Weights of a small mixture-of-experts language model, trained from scratch on English Wikipedia: a shared expert of 64 neurons.
Below are experts of layer 4 (counted from 0) of a mixture-of-experts language model. Rows are named router (the router's row for the expert), gate (a neuron's input weights, with its number), up (a neuron's input weights, with its number) and show model dimensions 0-63. Each number is 128 + 32 x the weight over its row's rms, rounded and kept within 0 to 255.
After each expert's rows: a language model's description of what the expert responds to; "mostly gets" lists some tokens that are sent to it at least half of the time. This comes from a sample of Wikipedia text that the model never trained on.

# expert 36
router [ 91 106 105 140 179 137 147 138  88 158  96 110 113 154 119  99 112 116  82  99 160 105 116 116 102 108 101  87  90 153 169 122 167 133 131  96 110 112 104 140 171 159 129 107 154  98 133 137 181 129 139 118  83 129 182 131 107 174 130 136 171  88 169 125]
gate0 [111 131 169 165  93 116  91 186 158 142 121 142 121 127 153 133 172 105  95 106 169 152 150 154 132 122 119  92 141 142 115 204  45 109 101 165 139 158 138 102 116 102 153  91 146 114 153 125 112 141  97 140 106 100 122 158 129 129  17 141 128 138 137 180]
up0 [165 119 175 120 190  92 144 159 192  97 132 135  96 149 201 104 175  91  49 121 167 158 149  51 112 125 164  40 113 116 150 143 157 141 132  82 164 114 155 101 116 150 134 177  67 109 148 104 132  67 114 113 158 117  83 163 130 114 129 132 103 125 114 163]
gate1 [106 129 212 149 115  71  80 139  99 146 180 167 164 154 137 155 134 123 155 106 133 136 126 138  52 184  75 157 128  78  83 145 106 150 119 143 168 161  91 113 112 153  73 150  92  61 117 138 182 108 133 203  92 170  50 117 122 136 119 123 144  87 108 113]
up1 [109 105 157 132 118 104 103 131  96 114 182 146 175 156 154 111 143 108 167 131 138  88 135 140  64 172  46 161 119  89 136 130  93 102 168 122 125 165  46  97 130 189 113 138  93  50 145 172 189  89 117 177  82 147  92 118  81 122 120 137 178 113 127 129]
gate2 [111 119 125 125 190 152 142 126 135 170  99 109 126  66 141  87 124 120 136 164 202 116 140 160 150 125 178 120 154  84  92  96 196 221  88  86 171 152 123 129 123 123  77  84 185  69 195 136 134  84 114  77 110 125  95 107 113 104 157 148 136 149 183 156]
up2 [144 138 120 132 187 114 200 139 110 160 144 154 118  69 180 158 125 101 109 100 138  83 144 148 133 109 127  79 159  84 117  98 147 149 102 158 137  95 157 113 124 165 127  71 179  99 163 135 153  38 132  61 109  78 138 126 120  99 113 180 124 134 175 112]
gate3 [118 128 115 100 158 126 109 131  32 158 101 163  87 177 137 101 117  87 103 150 115  84 122  97  90 123 118 128 148 149 121 129 154  97 130 118 131 173 132 123 136 189  74 124 157 145  74 143 145 123 166 105  95 166 149  95 125 111 134 131 124  97 139 119]
up3 [ 90  83 150 124 145 180 148 177 177 136 115 139 133  91 134 160 133 111 126 108 154 164  91 123 156 181 120 114 119 111 175 160  94 112 102 119 141  96 131 133 172  68 118 122 134 142 141 158 108 197 122 144 185  92  85 114 101 136 163  70 159 136 101  84]
gate4 [112 128  97 105 132 164  92 157 118 157  91 138 138 177 174 151 135 148 110 114 171 114 178  96 145 114 127 169 140 114 167 127 148 195  91 137 134  91 141  89 129 121 125 126 216  75 159  88 199  95 102  67 135 104  97 107 149 148 183 175  96 148 134 173]
up4 [175  43 105  73 215 126 124 154  77 171 134 158 139  86 170 162 129 104 178 107 139  85 112 125 109 116 152 117 152 152 175 106  89 111 128 102 104  90  92 142 104 119 188 113 179 108 105 139  98 122 124 132 146 138 172  98 101 122  99 129  96 127  51 133]
gate5 [125  82 121 151 152 142 164 147 182  97 193 160 159 109 114 106 109 167 151  99 149 109 161 143 111  53 143 119 110 137 110 185 127 105 112 173 162 121 205 140 109 136 139 165 135 178 149 127 121 164 110 147 162 138  65 122 108 144  60 127 109 112 102  97]
up5 [138 152 102  91 146 122 107  81  80 184  95 104 109 123 136 117 124 114 127 139 112 155 104 132 137 194 117 122 142 162 150  76 163  91 143  88 103 153  18 134 146 106 124  66 141  50 110 174 158  94  89 125  97  93 143 152 113 148 184 195 120 113 176 143]
gate6 [ 82 114 158 106 162 158 141 117 107 136 129  81 130  31 113 113 124 110 123 126 109 112 161 140 150 112 108 129 124 177 113  86 116  69 134 153  98 138 143 139 119 109  89 131  80 106 161 164  72  85 111 100 160 130 175  84 147  84 107  94 120 147 156 138]
up6 [ 78 109 142 146 146 174 117  72  98 164 123 107 159  47 112 110 113  78  89 150 146 125 148 137 135  96  89 141 123 149  85  84 119  88 137 144 112 136 136 122 147 116 115 159  85 138 144 130 102 113 100  94 173 158 169  75 109  96 132  87 149 117 169 178]
gate7 [133 120 111 116 112 130 116 100  79 161 142 184  69 166 133 162 146  53 121 124 162 116 107 184 127 159 101 126 107 117 146 122 139 132  79 115  94 118 122 148 139 141 149 101 125 187 105 148 117  25 136 112 154 139 164  60 135 155 153 100 140 103 171 133]
up7 [136  98 121 128  95 111  99  79  67 167  95 154  56 149  96 140 122  43 129 135 118  98 114 149 110 176  77 141  81 145 162 146  84 146 123 125 150 123 134 154 128  90 115  96 137 156 116 179 104  33 155  92 141 116 166  55 133 126 155 148 143 102 127 121]
Description: Asian personal name starts. First pieces of surnames or given names, mostly South Asian, Arabic and East Asian, right after another name, such as Khan, Singh, Mu-jib, Zh-ou.
mostly gets: "Abd", "Bh", "Khan ", "Singh ", "Kum", "Kh"

# expert 61
router [150  86 132  65 123 140 182 117 132 119 132  74 119  98  83  97 168 102 172 125 153 136  85  94  90 103 133 135 132  74 165 170 128 149  74 136 104 179 151 129 110 119 103  97 127 141 146  55 149 168 178 198 121 148 141 161  95 138 128 153 107 143 128 167]
gate0 [ 99 128 110  72 178  90 170 172 137 138  63 111 112  86  92 100 121 144 111  85 111 122 145 121 143  89 135 106 100 112 112 123  78 159  75 150 125 150 143  98  89 155 145 114 186 135 108 186 107 104 139 122  94  64 155  95 116  81 141 145  92 117 153  90]
up0 [153 161 120 124  75 211 113 146 155 148 173 143 152 202 199  94 119 157 184 177 111 152 109 105 117 158  94 120 116  91 178 108 130 100 201 105  84 100 127 141 161 145  67 192  94  78 137 103 126 160 120 141 105 167 112 170 130 165 128  87  88  97 165 134]
gate1 [126 142 105  65 144 143  98 154 128 218 184 112 157 155 159  74 151 144 125  61 145  81  81 124 174 171 124  93 214  95 124 171 123 105 133 140 118 111 143 151 148 140 124 153 162 135 152 171  97 109 129 106 143 159 108  89 112 165 143 176 105 124 133 175]
up1 [147 130 135 173 132 183 149 164 131 190 152 135 115 152 137 137 132 119 135 131 150  86 120  99 131 143 107 169 230  63 163 185 108  93 148 140 154 106 169 129 115 124 135 162  98 146 119 175 131 140 133 152 126 122 111 123 133 178 150 168  58 147 160 114]
gate2 [ 99  91  73 120 143 137 158 123  80 130 131 200 185 161  98 116 146 153  99 162  98  94 113 135 131 107 143 165 105 117 162 145 169 155 160 180 119 178 125 132  65 103 111 146  99 127 130  60  86 165 113 209 124 160 131 136 167  72 130 140  88  73 134 133]
up2 [ 94 101 136  96  49  98 115 147  63 127 127 140  32 121 143 119 155 138  98 127 133 112 149  98  57 147  92 135 192  80 195 134  74 122 151  87 142  49 132 132 128 134 109 106 104 137 148 156 199 151  92  96 148 147  91  76 170 181 111  99 129 162 132 109]
gate3 [132 185 144 185 147 135 122 161 149 115 164 186 132 134 104 123 106 128  80 139  65 169 139 128 120 101  89  84 107 164 159 158  65 129  91  44  65 142 119 134 126 150 170  92 148 145 138  86 135 141 129 163 126 148 162 146  75 141 150 125  61 175 124 179]
up3 [148 137 154 175 174 103 174 137 135  89 124 124 151 152 102 147 130  99 172 173 125 154 134 145 108 124  94 159  59 153 138 140  82 124 110  77 105 131  48 122 136 128 154 124 126 188 196 115 120 127 162 117 112 110 151 105 137 123 166 122 110 148 146 149]
gate4 [136 121 138  81 122 158 107 122 133 135  99 147  88 110  75  71 181 150 116  97 133 172  94 132 101  83  83  98 114 133 123  39 141 107  98 111 151 156  95 120 151 120 147 165 139 197  70 127 140 136  67 147 184 171 153 135  52 154 137 116 117 140 190 138]
up4 [158 115 139 137 147 100 183 168 124 115 150 166 167 175 199 188  85 132 125 156 132  96 125 140 126 189 215 136 114 104 120 174 138 112 160  75  85 101 130 105 137 111 131 151 110  78 172 152 164 129 168  92  88  69 104 108 180 109 104 148 154 120  72 108]
gate5 [170 112 109 114 155 193 107 117 129 130 117  97 131 151  89 165  91 110 112 138 138  71  91 103 136 158 130 127 144 131 168 162 167 163 108 158 128 145 114 140 137 184 128 134 117 179 109 147  97 149 191 143  58 102 130 114 126 130 176  80 119 128  47 159]
up5 [131 100 152 135 137 117 103 145 131 177 114 130  61  93 115 105  73 132 124 115 139 130 117 122 109 161 125 136  70 108  83 127 105  81 166 152 112 154 104 141  76 136 154 177  84 154 143 123  77 150 115 119 203 177 144  85  88 113  60 110 190 129 119 167]
gate6 [ 89 164 185  91 106 120 152 160 117 115  54 177 144 134 147 114  99 133 156 124  96 127 140 121 144 107 104 177 116 133 115 208  93 110  69 107 142 145 161 136 156 107 107  96 135 109 118 108  94 147 116 151 179  94 123 108 108  79 127  95 138  96  96 140]
up6 [107 138 142 146  77  97 158  81 168 153 151 109  63 127 122 199 116 117 181 159  93 167 145 115  48 135 150 113 157 122 147  51 131 155 150 130  86 150 136  33  82 136 121 143  82 138 108 130 133 125 126 136  84 109  96  54 156  68 132 127 141 114 172 112]
gate7 [126 107 131 133 153 106 148 135 133 107 168 168  90  94  65 118  99 185 105 134 131 151  99 149 108  36  64 137 143 137 180 133  97 131  58 154 151 140 158 116 101 163 132 140 140 108 129 131 140 107  96 121 110 109  96 130 153  90 146 134  64 129  88  76]
up7 [144 156 156 111 102 135 102 111  88 102 109 105 139 175 223  87 120 117 135 114 149 147 146  93 158 194 157 120 118 143  58 123 132 149 142 122 148 135 118  92 105 118 108  91 139  85 134 123  92 137 144 175  86 141 149 155 107  76 124  66 177 115 144 136]
Description: Infobox field labels. Field labels and their colons at the start of dashed infobox lines, such as Location, Genus, Species, Born, Website, Coordinates.
mostly gets: "Coordinates", "Genus", "Website", "Born", "Species", "Total"

# expert 13
router [ 95  69 170 123 172 151 146 130 157 152 125 134 112 119  92  86 180  94 112 141 152 153 103  83  97 111 116 140 154  56 171 183 104 169 120 115 132  57 148 157  98 112  76 139 161 123 138  90 172 121 176  51 127 160 130 122 122 122 152 112 159 175 178  98]
gate0 [113 117 147 110  96  78 131 181 150 131 145 128 155 177 111 160 144 119 132  84 126 145 115  89 136 175 100 193 117 178  73 139 159  92 112 156 199 161 111 177  82 109 144  50 124 155 111 106 155 113 133  94 127  77 104 112 141 101 144  78 168 162 101 144]
up0 [ 71  79 139 115  90  77 118 130 131 113 153 120 168 170 160 173 164 138 104 118 165 168 166 103 143 188 148 205 111 182 118 166 111 132 143 174 203 104  81 194 120 160 131  88 120 140  86  74 174 111 127 120  91  97 134 100 144  70 152  98 150 149 133 135]
gate1 [ 99  85 136  98 169 126 103 117 118 127 161 175 171 125  75 112 172 150  88  90 131 159  89 147 146 132 176 101 110 109 148 194 174 110  71 143 144 157  49 135  90  95 114 177  97 110 102 106 158 125 128 216  95 118 132 131 166  95  95 151 103 144 128 132]
up1 [108 111 133 131 140 134 137 191 138 125 180 112 137  91 148  72 117 122  96 123 130 130 122  87 150 190 145 135 139 141 125 172 164 146 104 109 117 100 166  63 125 147 150 155  93 184  96 120 156 139 130 137 131  74  79 121  71  98 184 174 125 120  76 118]
gate2 [ 95 193 161 160 103 174 118 146 112 128 191 103 115  91 106 115 137 124 103 168 151 134 100 145 137 142 121 140 156 105 131 154 111  93 115  74 156 130 145 146 141 131 150  92 132 132 196 140 124 147 106  75 209 129 127 154 136 133 174 125 153  87 154 200]
up2 [156 145 180 106 109 141 100 205 154 124 159  47 169  87 200  82  63 172 144 116 129 121 150 164 145  90 145 120 124 122 134 103 106  94 136  93  94 144 153 152 154 111 141 108 128 151  78 139  76 136 118 110 146 120  88 155  83 138 137  87 173 168 156 135]
gate3 [172 178 174 117 121 111 130  88 134 184 129 139 122  72 151 101  85 103 141 130 139 137 115  95 150 147 166 120 152  99 172  94 153 158 163  66 162 143 138 170 187 107 114 116  85 173 120 158 140 119 173 115 118 184  86 115 136 155  65  92 104 133 171 154]
up3 [ 88 123  85 181 138 165 134 147 158 137 201 148  73 132 133 110 140 114 111  95  89 194 195 114 125  84 145 192 168  85 154 147 191 161  99  71 104 144 104 156 196 141  97 107 105 167  85 139 162 171 149 151 127 137  91 105 131 144 170  81  97 143 164 139]
gate4 [ 72 149 117 131 126 235 174 127 154 112 119 111 109  99 129 126 157 130 102 102  68 170 169 110 168 139 149 114 156  66 106  96 124 180 120 101 155 143 167 111 116  95 187  91 117 116 123 131 104 118 137 109 123 160 141 156 169 118 138 165  53 143 132 105]
up4 [ 79 126  99 169 128 202 118  96 139 135 129  85 117 141  79 137 160 146 100 138 116 167 165 110 175 150 139 156 171  52 113 155 133 161 149 124 139  85 151  99 109  77 158 100  97 165 103  98 120 101 113  77 123 141 108 127 120 114 135 151  73 127 131 140]
gate5 [ 89 150 103 106 160 108 118 131 143 150 140 121 163 134  38  95 160 158 179 161 153 114  81 166 132 150  53 133 140 146 159 127 103  95 126 162  85  75 148 106 140 133  95 107 177 162 180 194 116  93 152 127 163  98 150  92 188 109 105 135  69  79 134 144]
up5 [116 124 109 144 102 117  94 149 114 156 150  90 142 144  92 107 145 142 155 183  85 125  88 171 150 162 144 110 165 148 143 134 107 153 149 127 170 154 166  96 178 137 123  80 142 124  70 115 160  76 147 153 151 154 103 104 159 101  99  81 149 127 156 154]
gate6 [132  94 164 189 182 110 116  70 126  82  56  79 147  73  44 121 167 102 135 122 204  60  90 111 139 124 115 114  91 140 157 123 118 121  63 112 179 124  88 126  99 125 197 137 116 108 125 131 135 140 134 151 116 153 123 153 179  68 133 167 103 156  98 149]
up6 [103 128 135 112 120 114 138 108 138  99  62 137 143 108  57 102 109 132 143 127 209  66 129 153 124 130  98 125 119 203 117 160 134  99 124 118 131 129  95 158  78 154  90 155 106 117 171 106 148 123 140 152 144 103 141 174 124 124 122 154 126 108  89 181]
gate7 [ 84 132 157  98 180 135 169 141 211 153 131 135 115  68 109 118 139 147 124 114 126  99 102 131 199 119 135 134 103 120  73 152  78 175 102 184 135  89 121 184  70 165 172 144 125 108 111 143  95  84 139 137 112 113 164 131 137 158 121 162 116  89 178 134]
up7 [141 182 116 155  99 148  98 157 100  92 124 109 104 184 130 143 118 138 161 171 126 151 133 105  95 104 125 158 164 128 143 135 182  73 156  82 130 229 103  88 138 104  71 122 124 135 111  78 149 142 121 156 124 152 147  88 134 111 107 110 169 149  77 148]
Description: Infobox field-name starts. Capitalized first pieces of words opening an infobox field or list line after a dash or colon, like Tr(aded as), Cr(icket), Bu(ild).
mostly gets: "Pr", "Ac", "Cr", "Tr", "Rec", "Par"

# expert 29
router [164 160 150 129  60 174 157 106  97 135 150 116 148 169  95 163  97 187  71 118  91 104 131 147  76  90 180  68  97 173 180  82 143 168 194 147  89 148  98 110 104 162 142  93 203 110  90 167 123 178  81 114 156 161 151 175 144  83  76 110  87  90 137 108]
gate0 [111 128  83 132  72 183 143  88  89 157  88 137 144 107 137 127 154 160 115 127 112  95 133 122 192 168  94 162 148 137 149 122 153 190  74  64 153 154 156 101 143 177 141 111 110  97 109  97 111 151 143 117 150 115  79 144 117 156 137 106 102 187 132 164]
up0 [142 147 128 174 114 179 166  45 130 166 130 136 167 130 147 101 150 164 125 176 110  71 135 134 160 140 140 129 157 136 103 120 135 159  91  56 176 179 146  85 131 176 139 127 104 117 115 132 145 136 116  87 151 162 124 159 153 213  88 131 111 141  97 126]
gate1 [ 78 128  99  82 112 118 134 108  89 120 171 133 115 194 186 124 154 133 168  64 103 180 100 125 132 151 154  48 146 105 145 118 100  92 152 141 107 163 195  98 129 126 115 185 157 152  69  91 118 142 171  93 117  90 118 181 134 101 133  97 104 109  69 181]
up1 [154  92  83 148 136 118 129 100 135 167  65 170 132  75 117 149 108 140  84 127 125 101 149 132  95 169 167 173 157 162  99  55 162 155 114 153 121 104  85 127 119  96 170 120 163  99 143 140  75 142  42 118 156 113 154 101 174 151  87  99 158 165 160 119]
gate2 [172 177 119  82 156 125  98 101 161  90 139 109 129 165 158 105 142  72 163 195 128 143 157 138 119 157 131 149 124 187 140 120 187 114 113 106 149 171 127 118 108 184 209 138 109 153 131 115  99 102 106  80  91 125  95 153 155 130 147 161  74 147 153  40]
up2 [147 133 110 144 140 146  83 148 147  89 146 108 157 140 118  87 100 183 124 180  77 147 132 196 123 145  97 145 141 172 140 108 133 173  68  75  76 128  95 139 124 149 167 119 110 134  95 183 106  63 101 130  96 180  80 141 168 134 137 154 118  77 133 143]
gate3 [157 111 144  78 134 164 112 117 133 128 129 130 189 182 109 152 116 110 159 150 118 133 122  99 144  90 155 177 128 106  93 166 136 110 135 100 151 160 134 130 167 191 178 142 143 112 129  84  75 189 125  75 123 146  93 111 130 133 155 132 101 195 157 146]
up3 [134 118 167  99 155 153  79 116 151  95 106 102 190 159 114 153 137 132 158 104 104 124 124  95 139 104 164 117 125 140  87 167 137 131 145 100 134 141 149 124  95 205 182 149 125 119  70  93  91 190 116  74 188 142 117 143  77 160 145 178 127 122 145 148]
gate4 [108 150  94 126 185 146 123  89 103 121 154 132 102 118 156 124 116 195 174 175 156  99 116  94 119 101 112 107 189  98 152 124 104 163  91 115  91 122 126 100 108 202 159 100 153  87 155  97 195 146 118 142 202 140 119 125 143 190  99  99  85 174 144 135]
up4 [111 133 143 126 109 103 141 138 119 152  66 150  92 137 106 145 131 107  68  86 114 125 130 113 143 164 135 165 115 136  91 186 118  88 134 211 145 127 154 158 102 101 120 176 119 152 117 161  84 137 104 124  79 119 117 140  83  50 181 130 134  97  76 128]
gate5 [ 45 105 143 111 113  90  89 159  84 130 107 123 108 190 120 153 157 140  43 122 132 103 105 168 133 128 192 125 180  94 175 115 111 142 127 117 166 156  88 107 159 132 162 152 121  62  77  79 114  94 110 141  72 143  81 132 174 128 127 112 142 126 116  77]
up5 [ 60  93 164  79 136 103 143 148 129 184 100 121 109 195  93 107 118 126  48 163 105 118 114 137 140 112 130  75 176 185  82 168  88 123 127 161 194 156  85 133 120 121 164 131 117 101 113 133 121  63 147 136 180 145 135 113 167 138 100 119 145 131 132  85]
gate6 [155 114 104 106 147  80 164 119 155 112 108  77 167 159 161 125 155 188 167  66  95 108 125 161 131 123 155 110  97  75 131 125  51  94 135 106 157 164 107 150 170 137 163 119 116 104 113 104 142 136 161 163 143 112 202 128 120 162 191  94 100 203 171 112]
up6 [137 107 141 151 198 215 162 185 164 126 123 123  87  44 141 149 125 112 188 187 169  62 132 143 122 122 148 107 191 132 114 114 121 144 118 116 136 111 167 127 118 131 159 108 135 129 131 170 163 116 133 123 121 128 125 155 116  32 138 113 164  94 123 130]
gate7 [153 122 137 123 101  92 192 138 133 135  73  97 141  86  91 107 130 135 113 111 105 146 140 202 151 113 104 162  92 144 192  86  95  97 102 128 178 122  85 107 147 132  91 142 148 156 130 157 115 107 101 175 128  64 137 163 149 141 114 196  85  88 133 124]
up7 [ 72 144 141 114 146 185 160 162 128 103 159 150 129 185 129 136 118  78 127 120 127 131 137 105  85  94 116  94 178  95  68 137 164 156 203  78 113 121 110 145 117 100 161 145 103  96 147 137 100 145 198  93  70 118  99  97 180 150  97 102 158 131 167 134]
Description: Sentence and decimal periods. Decimal points inside numbers in election and sports tables, and periods or colons ending sentences, such as 21.2, 70.11, 2024.
mostly gets: ").", ".\"", "\".", ".", "respectively", "etc"

# expert 60
router [115 105 142 126 107 168 184  71  84 158 143 116 109 148 117 108 113 144 107 112 121  64 180 104 114 138 176  63 141 130  94  62 128 154 155  90  94 159 132 133 148 175 112 109 174 131 110 134 120 137 148  90 126 132 154 145 136  91 129 136 196 161 126 186]
gate0 [124 117 123 123 121 127  84  87 148 105 164 210 100  62 127 222 182 157 149 149  96  95 131 189 102 118 175 201 152 105 150 117 136 187 126 111 113 117 105  97 124 147 163  96 145  91 147 163 107 108 151  91 107 122 184 127 120 139 107 106 112 175 103 127]
up0 [145 112 102 153  88 154 162 166 120 160 113 136 123 183 150  95 129 128 136 125 120 123 116  88 121 129 125  31 106 102 166 121 118  69 126  75 166  88 137 140  94 153 112 177 143 187 118  86 142 169  99 128 155  85 129 107 109 173 109 100 103  68 157  97]
gate1 [118 117 136 122  82 150  77 126 123 148  73  88 145  88  99 161 128 150 118 116 136 161 153 136 124  89 148 101 126 120  97 168 125 141 135 116 140 182 193 180 140 141  97 142  70 116 137 153 119 147 103 161 146 124 171 153 153 136 167 120 156 221 140  68]
up1 [ 99  88 145 113  73 182 104 111 109 155 107 186 105 137  98 106 138 141  64 120 142 118 141  87 104  87 210 104 121 129 117 148 146 163 119 120 121 175 165 136 133  89 142 111 129 141 159 137 111 161 133 139 135 133 142 131 182 110 166 115 164 180 140  85]
gate2 [ 87 123 120 149  75 104 159 110 143 109 153  86 143 151 167 140 110 139 166  98  91 124 119 139  85 114 123 109 114 129 171  58 146 106  91 170  89 126 121 100 101 132  97 150  62  93 106  71 190  38  99  82 115 143 151  95  95 130 130 129 157  84 103 175]
up2 [ 98 142  71 196 123  87 166 128 123 162 143 160 147 100 135 133 147 116 194 158 147 141 137 165 180  86 155 194 136 182 188 144 113 148 127 108 113  93 132  84  95 169 107  85  99 103 127 158 184  93 161 119 113 181 114 107 129 139 130 142 149 121 105 156]
gate3 [153  91 136 121 206 134 139 104 155 128 134 104  90  70 139  82 121 121 111 170 139 156 145  77  98  77 199 122 154 150 165 164  74  74 145 169 133 118 152 117  93 156  95 174 155 178 123 124 171 118 145  63  96 112 135  88 165 135 138 123 110 142  95 120]
up3 [180 134 164 123 143 132 116 151 144 144 128 135 140 128 172 113  71 172  96 146 137 155  94 102  68 102 105 146 153 140 166 128 174 186 101 171 144 125 141 151 152 144 152  96  63 108  82 122 102  97 120 145 161 176  84 157 163 150  98 120 145 137 136 106]
gate4 [117 106 164  80 143 161 171 101 112 180  96 134 119  83 151  90  90 165 160 156  96 115 109 193  75  99 128 135 145  46 171 105 107 110 163 120 130 105 126 136 176 119 118 174 137 102 135 161 194 169 121  92 210 145 177 113 159 134 133 137 120 114 129  72]
up4 [176  98 143 104 160  77 157 113 114  75 157 158 127 136  70 163 124  78  94  76  79 131  97  88 173 108 137 137  71 139 120 165 128  73 104 163  61 119 157 157 125  93 127  84  82 118  89 121  52 124 130 199 136 151  91 152 140 108 119 144  99 124 153 111]
gate5 [140  95 148 120 147 150 136 154  92  99 144 161 115  77 130 100  98 121 108 156 147  97 146 119 215 199  81 147 122  96 124 158 145 153 214  79 121 118 120 121 152 127 189 152 106 159 140  99 100 119 163 125 124 119 150 207 114  78 134  83 186 129 169 148]
up5 [150 118  64 153  68 143 132 127 159 168 135 185 141 128 114 196 147 140 130 136 122 152 115 164 116  87 225 121 107 182 104 124 128 159  87  72 145 130 103 170 125 129 187 146 138 122  93 166 160 155 122 115 132  21  44 153 138 168  82 100  98 152 156  80]
gate6 [ 98  65 134 184 109 145 134 123 171 122 127 109 178 109  82 206 131 122 115 185 134 108 103  97 128 116 132  87 138  64  87 145 142  53 115 117 124 172  71 107 130 135 137 155 117 102  88  65 120 166 126  86  79  91 162 175 123 129 148  94 147 195  86 160]
up6 [126 142 135  88 124 105 154 138  89 199 110 113 136  95 129  70 113  69  95  81 132 171 155 181 151 135 111 112  63 171 158 124  72 139 131  96 131 112 172 105  97 139 136 118 126 128 133  80 123 135 152 122 235 185 118  81 151 105 159 109 111 115 116 116]
gate7 [158 149 100 120  68  97 132 135 117 133  94 180 129 118 143 164 136 115 148 133 103 113 121 174 113 111 162  34 141 119 130 117  45  82 145 120 137 133 163 112 132 106 112 106 162 161 145 142 110 142 126 102 182 143 105 102 103 139 168 176  94 186 123 143]
up7 [114 117 135 151 132 123 125 116 130  96 123  81 157 123 146 127 124 184 104 112 126 150 137 125 122 137  77 211 111 155 134 137 197 184 103 151 169 127 115 147 135 161 155 132 102  52 130 112 135 134 125 182  50 128 134 161 145 117  88  98 155  67 156 134]
Description: Numbers in tables. Two-digit numbers and commas in sports scores, vote counts, ages, temperatures and statistics tables, such as L 56–64, turnout 752, age 66.
mostly gets: "63", "54", "57", "81", "79", "59"

# expert 7
router [117 151 134 139 113 121  93 112 142 121 116  96 115 151 139 149 179  86 161 103  72  89 100 103 172  81 151 145 151 138 122 175 124 114 184  92 175 160 135 153 161 127 138 118  87 205 167  72  96  88  93 139 129 167 159 110 164  86 102  98 146 128  72  94]
gate0 [ 64 158  86 151 108 108 148  87 133 107 132  76 130 156 124 115  91 148 122 172 120 109 152 111  75 161  98 138 178 143 237  92 115  82 131  95 215  54 162 144 142 123 139 142 168 178 152 114 124 169  63 108 162 138 147  94  99 166 109 107 149  85 122  81]
up0 [159 155 130 103 106 142 155 190 129 110 108 140 120 140 123  93 129  85  83 157  78 152 109 115  93 174 119 151 122 183 114  88 121 111 149 157 182 121 133  98 145 162  90  71 167 164  93 171 142 131  22  93 135 102  97  65 145 131 143 118 172 175 141  91]
gate1 [131  96  91 172 124  81 179  69 111 130 138 124 147 166 179  40 154  73  67 151 144  87 133 178 123 156 206 146 114 136  87 136 119 147  92 106 146 165 117 122 113 111 111 140 110  93 108 143 125 110  92 158 139  88 168  71  78 131  65 162 123 131  93 161]
up1 [110 120 152 146 135 169  89 138 114 151 136  84 181 175 134 139 131 113 133 126 184  99 140 116 113 145 132 124 128 128 119 100 146 158 148  56 165  98 158 170 100 123 116 147 124 119 129 135  85  95 147 209 101 125 149 114 149 173 172  94  88 115  83  97]
gate2 [112 166 163 108 134 114  87 125 108 182 102 173 122 168 130 173 112 144 129  77  75 173  89 152 179 109  73 173 127 108 105 144 144 122 188 106 126 112 158 224 173  71  92 121 162 172  50 151 140 163  82 156 115 165 145 131 143  83 157 155  92 164 109 148]
up2 [127 127 114 108 143 125 123 151 118 128 135  86 119  45 119 124 157 106  84 152 200  70 149 101  66 103 128 110 101 172 124 124 155  84 105 211 174 119 129 150 122 153 141 138 117 122 156  57  69  87 166  58 145  79 124 123  92 144 102 170 146  97 155 125]
gate3 [ 35 165 151  63 140 118 121 144 113 165 166 108 115  63 129 164  98 130 185  80  98  74 118 116 140  97 128 131 134 124 115 130 167 128 166 121 140  85  90  89 112 123  90 152 156 138 110  90 146 106 220 126 122 137 107 126 158  69 168 172 157 115 140  42]
up3 [ 64 192 179  85  99 151 137  90  90 101 110 111 136  80 104 162  73 154  89 104  91 104  99 146 142 113 105 156  95 126 115 101 137 147 153 112 127 155 106  48 132 189 103 112 157 153 116  85 146  76 196 103 138 103  74 137 153  60 132 108 164 128 174 106]
gate4 [ 57 127 182 148 146  85 146  75 158 105 135 136  92 149 143 151 155 136 142 136  88 138 159 127 137 120 109  45  89 148 124 128  72  94 100 101 171 165 140  94 133 123 159  91 117 163 132  78  80 117 125 130 165  86 111 127 106 175 149  70 109 169 117 105]
up4 [109 121 218 160 107 157  92 153 136  90 110 145  54 143 147 128 142 123 154 132 104 154 105 122 147 123  87 132 112 122  42 120 150 163 103 113 130 123 155 116 140 173 139 120  95 110  57 111  68  89 106 135 105 132 142  98 170 117 121 125 149 157 150 143]
gate5 [ 98 188  78 171 157  90  87 164 151  83 133 171 125 123  90 127 133 114 114 154  84 109 152 114 182 129 106 151 136 112 150 138 167 126 143 133 164 165 106 179  58 109  39 164  77 202 148 159 127 122 103 132 121 141  87 100  88 151 136 168 121  78  90 102]
up5 [120 107  74  93 172 133 134  85 100 187 193  75 167 135 123 129  99 154  95 117 166 100  66 148 164 132 120  91 164 158 121 126  92  99 216 163 153  98 112 149 147  95 134 123 104  81  70 149 130 121 135 137 117 137  69 176 121 141 122 123 152 123 103 146]
gate6 [138 145 105 102 115 101  65  79 176 106  85 151 152 127 169 140 155 115 116  86 109 130 102  59 124 106  74 148 178 116 166 149  96 107 167 118 156 133 206 149 174 170 105 110 109 140  83 134 120 118 100 137 133 115 119 117 210 144 101 153 128 103 106 157]
up6 [170 129  68 137  52 134 129 170 119 107 133 157 118 158 144 132 133 134 137 154  62 172  93 133 188 120 119 122 148 129 115 108 111 141  89 114 107  98 225 177 138  82 155 122 131 164  82  76  77 140 132 169 107 106 128 130 102  86 168 119  77 167 170  78]
gate7 [ 86 168 138 153  99 114 133 134 141  93  87 171 137 141 166 164 159 142 165 145 146 126 108 126 101 109 137  96 135 156  93 143 159 166 160 143 103  70 135  76 104 125 190 208 185 146 127 107  96 102  67 172 126 166 122 109 173 122 145  99 148 112 154 124]
up7 [127 174  92  96 149  73  59 185 141 132 151 107 124 110  92 155 105 145 126 145 108 137 216 125 171 116 171  76 154 118 143 133  93 133 110 118  96  84 102 104 175 120 120 134 147 111  82 143 117  97 157  32 173 113 163 173 122 178 111 105 130  99 169  97]
Description: Latinate word suffixes. Final suffix pieces of derived words after prefixes like re-, ex-, pre-, such as -ation, -ated, -tive, -ous.
mostly gets: "tive ", "overy ", "istered ", "mitted ", "tical ", "ection "